{"d_model": 192, "router_score": "softmax", "routed_scale": 1.0, "init_std_router": 0.0323, "norm": "rmsnorm", "rope_fraction": 1.0, "tie_embeddings": true, "init_std_down": 0.00541, "doc_mask": true}
Below are experts of layer 10 (counted from 0) of a mixture-of-experts language model. Rows are named router (the router's row for the expert), gate (a neuron's input weights, with its number), up (a neuron's input weights, with its number), down (a neuron's output weights, with its number) and show model dimensions 0-191. Each number is 200 + 20 x the weight over its row's rms, rounded and kept within 0 to 999.
After each expert's rows: a language model's description of what the expert responds to; "comes before" lists some tokens at least twice as common just after its tokens as in all text. This comes from a sample of Wikipedia text that the model never trained on. Tokens count by the router's weight.

# expert 28
router,193,215,183,239,213,202,179,188,176,167,184,170,186,190,161,193,213,173,215,178,176,262,195,205,162,200,168,186,195,215,221,178,186,173,202,220,181,224,190,193,199,169,187,223,221,191,219,193,191,184,181,240,169,181,192,244,159,196,164,187,172,195,170,176,195,193,225,193,209,203,219,200,170,192,186,222,190,193,186,213,188,174,216,195,175,207,219,196,203,206,186,221,218,177,182,188,197,175,198,198,195,224,213,206,169,197,199,218,183,216,196,196,208,221,202,212,177,208,228,178,200,201,190,213,195,199,187,200,244,234,214,210,193,201,236,224,198,193,153,203,224,209,184,151,199,214,200,194,203,185,211,180,203,262,214,208,201,208,217,200,178,218,220,184,199,233,219,223,190,203,186,213,202,200,220,224,228,167,184,150,185,202,208,216,195,160,200,195,207,223,191,224
gate2,184,212,193,208,210,243,197,221,222,207,218,211,248,215,162,217,197,193,206,229,222,173,221,180,201,152,178,194,214,193,151,206,191,173,204,199,201,175,229,187,225,186,197,206,168,211,210,213,196,236,210,183,221,232,176,231,217,208,220,217,241,193,215,182,198,179,193,194,195,159,193,168,179,177,181,204,203,226,160,213,182,180,180,190,208,172,189,193,212,187,206,185,172,181,192,174,184,182,252,216,196,194,223,227,201,212,194,184,220,181,232,176,198,210,169,169,203,218,222,227,189,181,204,182,227,218,224,226,221,200,190,183,212,201,176,211,210,210,197,219,199,198,221,218,175,198,165,203,205,210,183,224,208,217,212,214,217,185,174,194,197,196,185,199,192,198,197,198,194,204,228,194,138,191,187,199,180,217,178,185,197,177,191,216,243,196,234,190,224,209,175,236
up2,177,237,203,190,226,179,184,226,190,214,221,200,220,194,178,205,219,214,197,196,210,192,229,159,184,206,205,191,225,219,202,187,186,196,220,228,200,207,224,157,178,198,193,191,225,166,187,238,232,196,207,179,227,204,204,196,255,223,189,214,214,188,201,205,198,192,195,168,210,184,220,171,203,190,196,199,208,220,219,223,215,222,185,205,160,202,199,217,214,193,213,217,203,209,205,209,166,186,231,196,187,147,167,244,236,189,179,234,230,228,196,214,200,195,189,193,216,202,221,187,244,222,194,222,232,166,213,177,211,210,181,159,201,206,170,220,197,185,192,178,206,190,205,218,188,229,180,222,205,208,183,184,231,238,201,204,219,175,214,241,188,210,195,191,155,225,210,209,161,225,206,201,218,220,205,184,205,213,195,215,198,249,221,200,227,192,210,186,209,207,207,201
down2,177,218,207,176,216,190,148,151,203,166,175,197,194,179,190,226,225,204,195,208,189,178,206,199,223,216,241,183,227,252,195,206,206,192,210,222,209,231,211,162,200,215,203,197,178,180,186,188,205,188,178,176,224,193,188,179,207,211,239,221,201,209,229,190,181,250,192,186,197,199,212,186,199,184,189,195,171,214,198,203,205,232,203,201,161,165,196,213,189,206,216,177,212,240,223,182,202,175,222,227,182,189,196,192,221,213,175,209,205,180,207,212,216,241,178,210,205,197,208,175,207,206,213,185,199,174,200,185,198,141,177,190,194,225,187,205,188,184,165,164,197,172,238,219,221,169,200,225,234,189,208,167,180,207,179,176,202,164,181,249,203,195,196,178,212,216,226,206,201,217,212,175,192,212,206,215,199,201,197,194,186,190,203,218,213,199,216,167,230,206,180,184
Sentence-ending periods. Periods ending sentences, usually fused to the last word piece, such as Americas., votes., party., before a new line or sentence.
comes before: "\n", " The", " He", " In", " It", " She"

# expert 42
router,160,211,192,209,222,203,195,181,228,210,213,212,216,183,203,172,194,194,173,214,213,218,228,167,223,205,221,179,210,191,206,179,174,183,228,224,243,220,204,202,166,242,197,172,202,212,185,201,178,198,208,176,198,189,184,197,197,185,201,222,209,177,206,229,186,208,197,233,174,187,192,204,184,206,183,186,203,201,241,235,230,235,204,207,204,179,209,211,195,193,157,158,207,203,174,168,196,205,213,223,183,243,165,182,221,197,161,188,183,209,183,233,186,204,194,178,203,227,211,178,214,179,200,203,184,175,200,153,190,215,203,207,225,199,243,166,202,197,226,182,210,176,183,211,207,210,188,199,208,235,185,180,222,199,228,203,199,222,204,205,167,218,212,203,198,164,173,197,166,209,174,166,207,194,197,184,146,190,196,220,218,211,168,169,201,191,199,184,204,162,201,173
gate2,202,185,187,238,163,187,184,185,199,216,219,209,209,214,212,204,216,147,202,200,212,209,224,189,196,190,208,174,215,195,187,197,172,162,189,197,214,186,205,182,221,178,219,226,226,218,205,230,176,198,202,200,173,182,247,213,216,192,180,221,210,188,186,198,220,185,206,182,204,186,183,168,226,208,161,203,219,196,227,154,163,186,229,194,160,194,216,191,171,209,185,148,192,189,210,202,211,218,183,177,163,170,166,206,207,211,229,232,213,206,238,205,202,202,216,200,196,179,203,215,171,196,181,182,198,160,177,212,204,206,200,220,222,183,188,193,225,208,194,207,217,243,198,201,190,199,197,168,194,192,211,175,207,202,217,172,196,251,188,226,230,202,211,201,207,223,184,179,175,195,172,200,189,205,196,200,244,201,160,165,201,189,181,224,205,145,198,199,188,197,186,188
up2,170,207,206,235,188,200,219,203,176,181,207,190,193,197,198,223,179,216,209,181,172,192,185,195,170,228,194,220,197,179,222,208,194,177,200,204,195,134,191,177,209,174,203,226,189,181,231,185,210,202,187,212,204,210,229,207,209,206,184,212,190,220,172,204,216,211,184,198,212,196,173,181,167,177,228,182,219,189,185,193,222,192,195,189,220,179,196,188,156,200,194,205,185,202,219,213,245,206,208,162,192,173,219,209,213,200,191,229,190,178,185,198,226,168,209,237,163,198,168,216,194,208,201,172,175,189,201,219,182,194,202,193,203,193,196,164,223,205,193,222,186,197,207,175,212,217,178,245,223,183,231,222,179,125,183,194,218,230,204,189,199,183,181,209,250,187,219,176,241,232,219,218,188,201,186,195,182,226,210,215,238,181,217,216,167,197,182,210,216,214,222,208
down2,179,225,190,209,204,222,233,197,217,218,197,187,216,169,210,178,170,164,198,205,190,197,205,204,220,186,199,188,217,212,154,188,180,206,180,204,181,222,210,220,212,164,235,215,221,185,238,204,200,179,198,183,176,154,216,213,208,185,193,198,225,217,202,183,200,209,212,192,204,179,176,155,193,191,217,210,200,206,195,208,203,186,190,167,177,184,174,210,202,170,213,150,181,195,212,224,240,200,185,171,195,190,188,199,209,204,208,190,213,232,230,204,218,231,213,214,182,190,186,186,199,205,206,178,185,131,182,182,175,211,209,187,220,220,209,197,162,207,221,193,224,226,215,188,202,196,180,190,228,155,249,181,206,212,190,208,207,220,204,194,178,178,178,211,168,200,209,202,177,173,180,225,187,208,186,201,216,193,179,169,211,162,186,163,210,229,170,194,198,184,188,150
Abstract noun suffixes. Suffixes and endings of abstract or technical nouns and adjectives in scientific or policy text, such as -ization, -ment, -ance, -atory.
comes before: " of", " and", ".", "s.", " to", " in"

# expert 58
router,202,173,196,175,210,217,197,208,202,165,192,199,180,201,183,208,216,189,188,191,219,192,166,187,212,209,205,245,183,188,198,239,192,211,212,156,212,213,232,193,189,220,219,192,202,188,187,200,210,196,178,172,138,221,229,214,202,193,172,219,193,185,191,183,190,199,195,194,171,226,218,175,204,210,206,193,169,183,171,216,208,198,215,207,231,186,218,227,150,194,177,178,217,223,233,218,200,195,177,170,207,180,184,218,219,198,217,203,228,234,217,204,190,216,219,198,181,181,203,198,191,154,205,217,228,234,170,215,213,222,190,219,196,211,238,197,164,199,210,190,187,170,158,188,192,209,200,191,216,184,193,223,184,224,197,198,164,185,221,215,205,216,209,238,230,190,195,207,194,179,228,234,213,155,185,173,195,213,187,211,197,162,226,195,196,243,221,240,220,204,188,187
gate1,181,220,180,214,202,193,206,170,208,198,187,166,170,192,211,201,193,176,177,223,172,181,192,210,184,198,188,190,224,231,206,169,163,219,230,181,251,179,198,182,220,162,181,208,212,182,194,178,172,164,236,218,179,192,209,203,211,186,205,217,201,193,179,187,210,204,193,204,206,184,207,191,231,195,163,170,250,163,212,167,169,212,225,177,176,199,206,201,196,181,200,188,197,183,210,208,170,219,207,178,153,188,187,192,223,205,207,196,192,185,187,197,196,198,219,204,204,175,209,194,219,195,173,223,242,182,194,205,185,198,218,222,168,228,196,187,201,181,209,187,241,245,171,205,206,194,193,171,185,223,185,150,201,204,179,162,242,199,162,203,232,189,223,190,193,219,191,204,175,203,206,218,184,175,196,215,177,183,199,196,188,152,190,192,213,173,209,196,191,220,186,220
up1,201,228,174,196,233,193,218,194,153,216,195,204,187,207,203,175,244,192,221,238,192,199,185,186,230,185,190,210,180,147,213,223,213,229,220,176,180,237,200,222,182,227,192,189,187,216,227,198,201,208,179,202,231,201,203,209,209,170,213,210,187,198,192,203,201,218,205,156,207,196,232,223,197,206,224,232,180,222,180,224,192,181,196,221,175,220,196,193,204,202,225,201,202,189,177,169,178,189,190,224,229,215,233,206,168,221,174,197,187,221,180,188,201,198,218,195,201,204,224,161,211,201,220,169,209,199,228,181,172,181,185,189,210,238,196,227,181,202,208,205,163,223,199,200,235,233,167,191,183,212,175,232,223,205,221,221,191,206,213,194,185,226,174,204,204,194,213,217,211,190,181,153,220,224,228,216,240,219,221,200,170,229,192,190,220,227,173,222,203,182,206,196
down1,213,217,222,208,207,196,257,233,247,184,204,189,175,202,174,182,187,211,210,197,218,191,212,174,210,205,210,210,202,212,218,223,180,187,170,216,184,202,249,205,215,226,179,229,213,175,195,199,200,216,178,175,180,220,190,214,228,177,188,189,214,168,192,218,188,198,224,200,181,227,208,206,215,200,207,207,176,206,225,216,161,196,184,188,213,209,175,175,202,194,199,209,230,211,211,209,186,244,215,228,183,199,210,190,204,184,222,186,232,192,194,219,227,174,238,206,239,184,179,202,208,217,194,222,195,186,220,232,205,205,224,241,198,205,209,208,198,216,251,188,214,212,156,213,231,192,196,160,208,197,192,176,172,196,194,204,208,196,171,171,160,189,218,212,192,223,227,169,245,168,199,200,173,187,189,181,214,214,198,204,202,159,231,178,208,207,196,179,167,220,198,180
Auxiliaries and census fields. has, had, have, is, was, with, especially population statements like the village had, and bullet fields like • Density:, Total:.
comes before: " been", " a", " Total:", " also", " Density:", " an"

# expert 36
router,201,199,236,186,183,184,210,222,205,215,180,223,213,201,200,222,194,192,230,232,206,204,220,221,170,208,200,210,201,156,228,207,220,211,195,184,194,179,226,197,203,187,184,209,205,194,207,190,176,213,197,225,225,176,201,200,222,201,218,196,171,232,197,192,176,224,199,221,213,178,189,218,198,192,203,216,197,230,178,190,176,187,206,183,232,201,176,228,199,173,209,211,223,159,196,207,177,197,176,232,193,223,195,171,213,178,207,233,198,201,215,217,242,206,220,186,215,190,213,176,175,225,170,208,167,152,193,193,191,190,224,200,200,216,201,216,223,251,217,257,196,176,173,199,212,194,191,241,207,223,255,219,189,233,230,195,171,261,208,179,191,182,201,193,176,216,208,207,190,215,183,218,236,189,223,187,205,191,227,204,183,184,202,178,207,215,237,211,186,173,204,194
gate2,168,213,202,196,201,204,189,226,196,207,202,172,208,215,197,194,251,211,190,203,221,165,205,215,226,189,190,191,205,224,213,203,219,166,210,174,199,258,211,189,198,204,194,187,202,206,190,220,217,225,208,181,181,221,195,197,237,210,228,182,178,189,193,208,179,192,212,192,191,188,180,201,194,191,152,208,194,202,203,219,174,208,211,200,186,211,202,207,193,187,188,210,196,239,191,180,150,212,201,223,195,213,157,195,178,167,202,170,187,217,211,179,178,246,190,197,213,211,215,161,183,214,217,139,196,200,202,195,212,221,227,217,172,168,206,145,182,211,218,197,193,198,190,242,193,230,176,234,250,206,177,216,178,233,171,203,175,223,191,226,203,235,203,211,210,217,179,224,188,205,203,222,223,194,178,197,230,206,180,171,195,193,214,178,211,191,214,218,202,188,221,224
up2,199,183,231,166,202,208,187,198,214,231,228,175,197,269,156,176,202,183,212,202,169,198,210,207,211,203,189,190,181,249,219,184,219,185,173,154,173,206,234,167,192,230,192,201,217,164,244,214,207,191,216,194,184,199,190,223,205,197,223,207,213,187,220,186,201,216,189,216,213,222,197,199,205,199,177,212,177,200,194,207,187,169,234,204,162,213,194,213,203,173,179,217,221,196,206,204,159,192,191,195,241,205,232,186,201,188,204,187,206,225,207,190,201,212,202,217,197,206,196,189,199,189,193,167,224,209,193,209,176,228,217,226,195,173,202,192,195,185,200,179,188,175,198,223,178,217,201,189,206,273,203,202,203,189,197,246,211,230,207,208,213,217,173,230,186,242,212,198,220,214,195,234,235,164,161,204,184,215,200,180,187,199,189,192,179,210,206,212,199,170,193,188
down2,208,211,204,230,229,173,207,170,187,241,195,161,205,196,213,196,200,218,194,201,191,211,198,204,191,210,181,203,218,194,219,218,158,203,197,203,206,201,192,182,155,166,210,213,198,206,224,144,166,195,204,182,228,203,196,202,161,183,184,179,204,201,197,197,187,200,202,164,188,211,244,209,165,213,205,178,199,200,199,204,215,197,181,155,220,195,223,175,189,224,164,216,230,183,217,215,201,214,215,204,205,172,245,190,209,240,231,215,183,192,186,207,212,169,174,214,183,211,235,189,207,225,228,214,194,199,207,230,204,176,190,195,197,228,190,202,200,192,181,217,196,240,204,193,173,159,186,181,185,187,234,248,213,212,212,181,222,222,207,178,156,190,174,212,208,226,206,198,189,231,195,202,169,199,222,214,222,191,219,171,207,176,196,218,183,179,182,176,157,212,215,202
Line breaks before headings. Line breaks and list dashes beginning a new line, paragraph or section heading, as in infobox lists and before == headings.
comes before: "The", "\n", "In", "==", "===", "-"

# expert 48
router,185,179,222,212,191,223,172,213,225,160,228,146,195,210,229,189,219,214,195,178,214,214,156,176,224,230,193,215,228,208,209,202,210,204,209,223,183,193,174,224,194,150,213,215,190,196,187,219,209,198,184,210,176,209,222,161,203,195,190,226,190,211,170,190,179,196,173,187,229,200,215,212,221,215,160,202,168,198,187,178,159,205,174,202,215,234,204,213,203,195,211,244,207,197,195,175,210,198,219,198,171,169,207,209,228,233,208,202,231,190,201,234,177,193,175,190,192,225,161,163,204,191,189,219,211,231,191,182,196,192,204,222,207,200,188,199,161,181,191,174,211,204,181,194,222,204,200,206,200,206,230,240,211,190,182,151,187,185,191,218,195,198,226,174,228,190,203,211,221,195,177,227,192,158,181,200,177,184,208,234,221,203,202,197,208,206,208,220,223,242,210,185
gate1,157,196,143,188,210,198,211,205,211,198,150,226,201,178,207,176,214,202,219,194,195,170,199,188,171,196,203,199,191,188,190,238,188,208,163,202,201,202,231,180,218,206,201,192,211,225,205,209,200,231,196,204,193,220,188,223,202,189,259,197,197,207,208,176,223,172,187,180,198,166,173,214,223,199,177,195,220,233,241,195,163,194,208,219,175,203,160,188,205,163,205,206,182,214,196,214,229,208,211,183,175,186,169,195,177,205,217,195,212,206,195,170,242,224,177,217,224,195,231,198,214,211,186,159,173,175,204,175,201,187,232,206,211,202,204,192,215,188,233,179,193,183,217,214,196,196,207,204,228,190,211,214,164,216,185,224,205,248,200,195,163,177,184,196,188,211,201,205,180,179,192,173,204,221,225,207,134,218,168,204,211,209,177,218,198,201,226,211,206,189,214,210
up1,197,178,183,199,207,186,205,184,233,191,202,230,205,223,195,189,216,174,228,182,190,196,170,175,192,210,202,226,199,210,198,206,208,207,198,175,157,171,201,183,221,227,220,190,195,205,161,203,170,212,171,216,178,201,251,191,200,196,179,203,193,172,186,223,200,197,215,248,202,202,182,189,197,212,190,232,215,212,198,224,167,201,201,210,213,198,171,184,186,200,142,235,191,223,174,203,251,210,222,223,181,228,154,194,183,185,211,213,203,229,164,190,230,177,181,191,197,201,213,198,209,167,160,184,178,183,207,216,196,191,188,224,218,171,230,195,197,229,227,215,174,204,185,200,177,222,171,219,215,166,213,204,174,190,194,194,183,229,206,156,200,229,211,227,198,252,206,178,205,208,182,218,201,186,189,224,170,228,180,224,199,205,210,187,197,205,195,206,177,177,201,202
down1,249,188,200,194,209,214,193,194,209,206,165,219,205,205,176,212,216,186,193,197,209,215,208,196,223,201,217,164,197,191,222,165,173,215,234,165,191,228,167,186,212,203,204,171,226,199,198,204,222,182,187,231,225,163,181,150,212,164,199,184,202,194,193,248,196,194,199,220,183,190,231,212,184,216,230,215,193,228,191,203,217,192,215,173,225,176,231,221,215,211,198,230,217,175,183,201,191,212,199,186,212,215,201,194,214,181,169,182,171,184,169,237,191,195,204,221,187,208,203,193,219,198,216,179,221,174,202,181,172,224,218,224,173,188,204,205,210,203,209,214,179,206,185,167,181,179,184,253,183,188,172,173,164,206,170,182,241,190,177,198,233,186,219,184,207,193,196,156,199,214,209,205,209,175,236,193,216,230,211,194,183,195,219,211,223,176,165,199,185,201,198,166
Article a, table separators. The article a within running prose, plus pipe and slash separators between numbers in tables, and coordinate and age markers.
comes before: " 0", " 1", " 3", " 2", " 4", " 5"

# expert 27
router,160,199,208,184,185,158,180,174,211,152,186,214,175,179,201,217,237,195,226,224,198,224,196,205,215,207,233,172,239,177,198,192,157,191,177,199,206,193,200,231,183,192,207,255,215,194,182,220,206,193,189,166,201,215,186,221,224,239,232,198,192,228,217,188,188,221,210,201,213,197,205,179,204,210,184,185,225,190,179,201,204,197,226,251,182,174,188,191,221,188,191,170,186,211,175,181,213,172,186,232,183,206,170,207,227,233,198,213,232,207,236,147,220,215,199,213,179,207,205,185,201,175,205,210,200,183,171,181,239,217,208,203,196,206,208,161,245,207,193,224,221,205,196,189,216,177,181,200,193,211,215,200,196,183,221,214,183,206,180,227,226,188,201,196,190,196,225,197,226,207,177,176,212,173,182,205,182,180,176,224,180,229,187,222,214,184,196,225,195,203,205,187
gate1,156,213,223,211,213,228,211,204,204,203,178,176,165,224,208,232,166,201,227,222,166,192,211,181,195,214,219,168,200,213,195,166,203,213,195,169,189,180,223,195,207,210,229,228,215,227,208,215,179,195,212,229,203,204,207,206,192,213,158,213,196,237,198,189,225,196,175,191,185,192,201,176,187,201,228,181,168,201,241,166,244,191,216,199,195,166,195,176,240,211,211,209,164,179,198,234,157,169,221,152,188,202,202,200,158,203,191,208,178,183,200,189,223,210,214,176,165,196,192,239,204,202,207,185,224,194,204,181,215,201,194,199,182,189,208,187,169,156,200,193,194,193,229,200,225,203,211,216,182,205,211,195,192,214,152,178,203,210,191,205,193,188,187,173,203,206,204,184,160,204,171,215,210,190,164,210,222,202,176,230,195,192,198,182,190,193,215,178,186,169,196,240
up1,237,170,174,209,196,201,203,210,218,182,216,184,200,168,187,205,214,239,220,220,238,178,182,229,233,206,197,197,223,152,223,192,201,179,188,178,184,217,176,189,194,225,222,186,182,187,158,194,203,175,186,166,200,180,206,202,212,216,191,200,222,196,178,197,210,249,211,230,168,203,205,214,192,206,197,225,188,194,189,171,191,212,171,189,207,234,203,231,179,206,183,203,227,215,250,210,183,207,227,189,170,190,184,165,187,182,191,213,224,231,201,161,197,204,196,197,183,197,183,213,215,200,189,200,194,173,200,218,188,203,190,185,262,197,223,211,191,196,197,223,191,197,167,202,215,220,189,197,226,171,200,204,225,179,256,179,216,214,204,200,196,192,212,203,210,179,226,212,230,225,209,237,222,175,222,223,177,158,204,231,210,203,189,200,234,223,212,210,220,213,217,195
down1,182,166,209,227,212,209,204,218,223,186,197,229,191,196,233,185,205,185,196,185,195,175,212,190,210,190,178,210,207,213,224,171,177,151,170,188,202,187,186,203,190,187,172,202,208,223,198,171,153,199,208,215,183,186,180,204,214,184,225,190,229,198,180,175,187,178,166,175,246,194,230,183,193,175,210,221,191,195,159,216,172,205,211,186,229,246,188,204,175,195,233,191,219,200,230,197,195,204,211,177,186,188,198,201,234,136,207,182,171,206,168,194,193,212,193,186,174,177,180,251,205,220,194,198,228,183,195,198,211,211,230,214,209,221,200,207,223,200,261,209,188,227,179,218,167,210,216,206,193,192,184,203,183,174,206,234,189,194,200,184,201,178,209,207,200,225,209,195,207,182,206,210,228,176,226,200,212,220,227,192,195,207,239,204,225,177,183,235,187,193,184,182
Table column headers. Header words in election and sports tables, such as Player, Candidate, Votes, Team, ±%, MF, FW, plus section heading words.
comes before: " |", "===", " ==", ":", "==", ";"

# expert 9
router,207,198,161,212,175,178,229,165,200,194,172,187,181,210,233,202,207,196,206,199,207,182,178,187,184,211,210,182,185,195,206,196,160,209,196,210,210,174,203,225,201,171,228,182,243,186,195,176,184,236,201,207,204,217,194,197,201,226,212,213,196,216,242,196,187,242,207,200,196,215,208,216,201,209,215,200,217,240,168,193,178,179,219,199,193,179,175,167,232,188,197,225,207,172,198,189,213,222,193,212,224,223,191,185,210,184,178,196,230,200,217,188,207,203,216,211,187,149,185,212,241,178,177,190,198,216,221,179,172,165,176,176,194,210,201,209,217,192,210,234,231,178,189,182,209,203,245,215,214,235,206,182,202,205,196,197,185,219,202,225,234,178,183,193,179,222,203,220,206,164,239,235,201,161,218,205,204,170,180,174,211,218,210,217,157,216,183,197,232,229,165,176
gate2,219,231,149,220,191,201,211,184,184,192,234,235,204,227,202,225,236,220,196,215,195,221,195,178,226,201,201,200,173,222,164,191,221,238,208,198,182,227,220,221,215,161,214,168,187,206,182,189,206,174,188,202,188,207,216,230,222,207,243,174,222,205,194,173,204,213,201,205,202,177,197,192,178,210,203,198,178,171,198,207,182,190,212,203,219,200,195,185,208,190,180,207,204,196,224,190,190,200,226,201,186,188,194,206,180,163,199,206,185,212,190,181,170,230,174,213,172,242,173,202,184,201,174,155,171,175,219,170,183,205,207,219,175,227,189,256,206,198,231,196,210,203,159,178,180,199,197,187,209,217,175,199,172,232,191,203,205,188,203,208,197,203,167,206,197,212,199,167,209,175,164,179,186,225,220,221,219,191,237,194,183,173,228,250,201,203,196,162,215,222,199,200
up2,181,187,182,192,198,197,207,181,186,216,203,215,212,197,203,193,182,200,175,192,171,174,188,219,183,191,183,232,211,191,245,206,211,176,203,212,229,191,211,174,196,180,189,203,190,189,230,213,184,190,230,199,197,186,205,201,230,180,203,187,163,215,218,163,200,180,218,186,231,186,203,190,194,235,193,194,189,214,226,202,229,235,174,186,213,219,211,223,178,214,198,211,223,200,195,231,156,201,188,185,176,164,198,193,207,190,169,211,181,208,183,201,220,168,204,191,161,181,220,209,219,216,205,198,212,190,208,201,224,182,218,199,243,213,190,216,159,190,206,169,214,205,245,199,173,154,185,213,197,197,228,209,235,187,202,213,205,180,188,211,197,211,233,199,213,225,202,240,214,212,232,193,146,180,204,211,204,239,124,183,205,196,201,191,211,163,187,163,204,212,200,184
down2,215,197,215,219,184,180,200,192,224,241,153,205,177,214,217,203,179,212,220,227,204,254,167,204,207,178,215,169,165,204,231,185,148,183,224,199,202,210,194,221,229,177,192,206,218,204,204,221,219,195,183,216,200,171,186,202,178,207,202,168,212,205,194,200,191,208,189,183,167,209,216,240,213,249,200,200,231,230,203,220,224,160,198,217,233,192,221,161,204,208,210,216,191,198,210,161,205,213,210,202,182,234,209,212,212,181,199,189,209,192,207,176,172,173,209,163,210,184,193,201,186,195,240,202,173,192,205,176,195,179,203,193,211,210,172,185,197,197,184,178,181,180,184,200,191,204,204,169,196,153,230,202,219,170,193,209,208,215,229,185,219,204,182,181,166,184,193,190,197,254,164,210,200,189,189,184,207,196,202,184,175,202,210,218,180,214,197,168,205,221,154,207
Table line breaks. Line breaks ending table rows or headers, especially in music chart and certification tables, plus chart headings like Albums, Billboard, AllMusic.
comes before: "|", "-", "\n", "|---|---|---|---|", "|---|---|---|", "|---|---|"

# expert 20
router,192,190,229,204,218,213,208,201,194,181,208,227,212,169,192,175,227,217,200,181,216,194,186,195,195,206,203,194,200,200,197,207,224,174,195,200,192,200,178,204,195,213,203,197,220,209,182,202,171,224,197,181,201,210,207,228,212,168,199,208,145,194,200,173,188,179,171,195,202,184,185,227,178,220,196,197,207,216,167,216,208,192,227,231,179,170,193,235,199,231,170,191,135,236,171,193,204,223,208,209,227,187,190,190,185,218,194,180,183,198,232,199,205,197,197,200,250,250,194,210,212,208,205,167,210,183,206,202,197,213,242,177,182,181,207,219,230,158,278,202,181,179,171,241,197,183,208,227,192,213,204,175,204,194,221,188,206,230,231,185,195,231,172,218,179,240,175,198,198,202,212,178,183,215,204,222,161,195,196,212,215,191,222,196,206,180,190,205,202,216,221,211
gate2,194,178,210,207,199,226,191,203,211,175,193,207,188,171,194,190,186,179,193,225,238,211,171,188,208,269,191,183,217,179,182,190,178,190,138,168,214,183,203,231,195,236,164,202,174,202,188,195,229,214,180,193,208,194,190,213,155,212,189,164,173,214,153,177,184,194,215,201,190,183,186,206,206,168,179,196,210,193,199,230,210,205,200,201,209,226,174,209,256,207,188,182,193,207,199,212,205,222,222,212,220,159,192,186,198,189,206,209,164,190,187,203,151,187,175,215,207,228,190,190,195,205,178,184,193,216,214,187,210,224,165,182,218,191,189,125,215,206,195,159,214,204,184,190,213,205,199,207,200,217,205,199,219,209,216,214,211,186,199,207,227,187,204,207,193,200,177,194,170,176,209,224,199,211,209,216,211,160,223,215,175,235,197,227,210,212,209,214,207,193,214,179
up2,208,201,226,189,205,196,197,218,202,179,197,215,177,183,167,197,180,204,219,201,184,215,169,179,201,212,170,194,238,165,165,185,194,162,212,179,221,187,188,205,229,208,209,191,200,211,201,198,194,177,193,174,212,193,186,177,171,184,161,220,211,203,178,224,174,203,199,219,159,206,148,180,211,183,190,195,199,208,206,223,182,216,190,185,220,223,183,208,217,182,217,203,183,229,215,195,203,234,221,178,199,211,191,251,209,185,186,206,185,235,208,172,195,219,223,173,197,189,186,189,191,187,207,224,231,209,237,206,176,178,196,215,226,210,218,195,179,181,181,209,165,194,188,272,208,189,206,209,204,219,193,187,210,224,163,217,166,162,207,254,196,177,172,214,176,198,249,179,183,218,223,189,170,216,198,208,178,195,245,191,210,185,187,196,205,214,198,202,198,221,200,198
down2,177,187,200,179,191,212,141,206,234,203,179,236,190,203,217,213,209,198,215,222,232,204,175,188,210,193,187,214,219,192,234,194,193,202,210,174,218,213,188,203,221,225,190,150,204,146,152,177,229,217,187,213,208,231,204,208,171,193,208,201,133,199,196,235,207,200,202,197,186,228,218,202,166,228,194,183,223,181,178,203,205,183,185,208,183,213,193,199,191,208,205,183,202,211,180,216,193,186,190,206,209,217,196,193,175,195,212,216,223,186,210,189,161,219,206,185,171,229,219,223,175,189,201,220,199,206,208,162,183,225,213,209,175,196,190,206,214,178,181,201,196,249,226,182,224,193,185,198,241,176,199,204,201,175,207,170,204,217,228,179,198,196,197,229,230,182,179,166,194,187,173,233,234,194,170,212,184,196,180,211,170,226,210,222,207,187,183,180,227,222,184,204
Verb participles, past forms. Past-tense and participle verbs or their endings after was, to, also, e.g. announced, held, known, interpre-ted, work-ing.
comes before: " to", " by", " in", " the", " on", " as"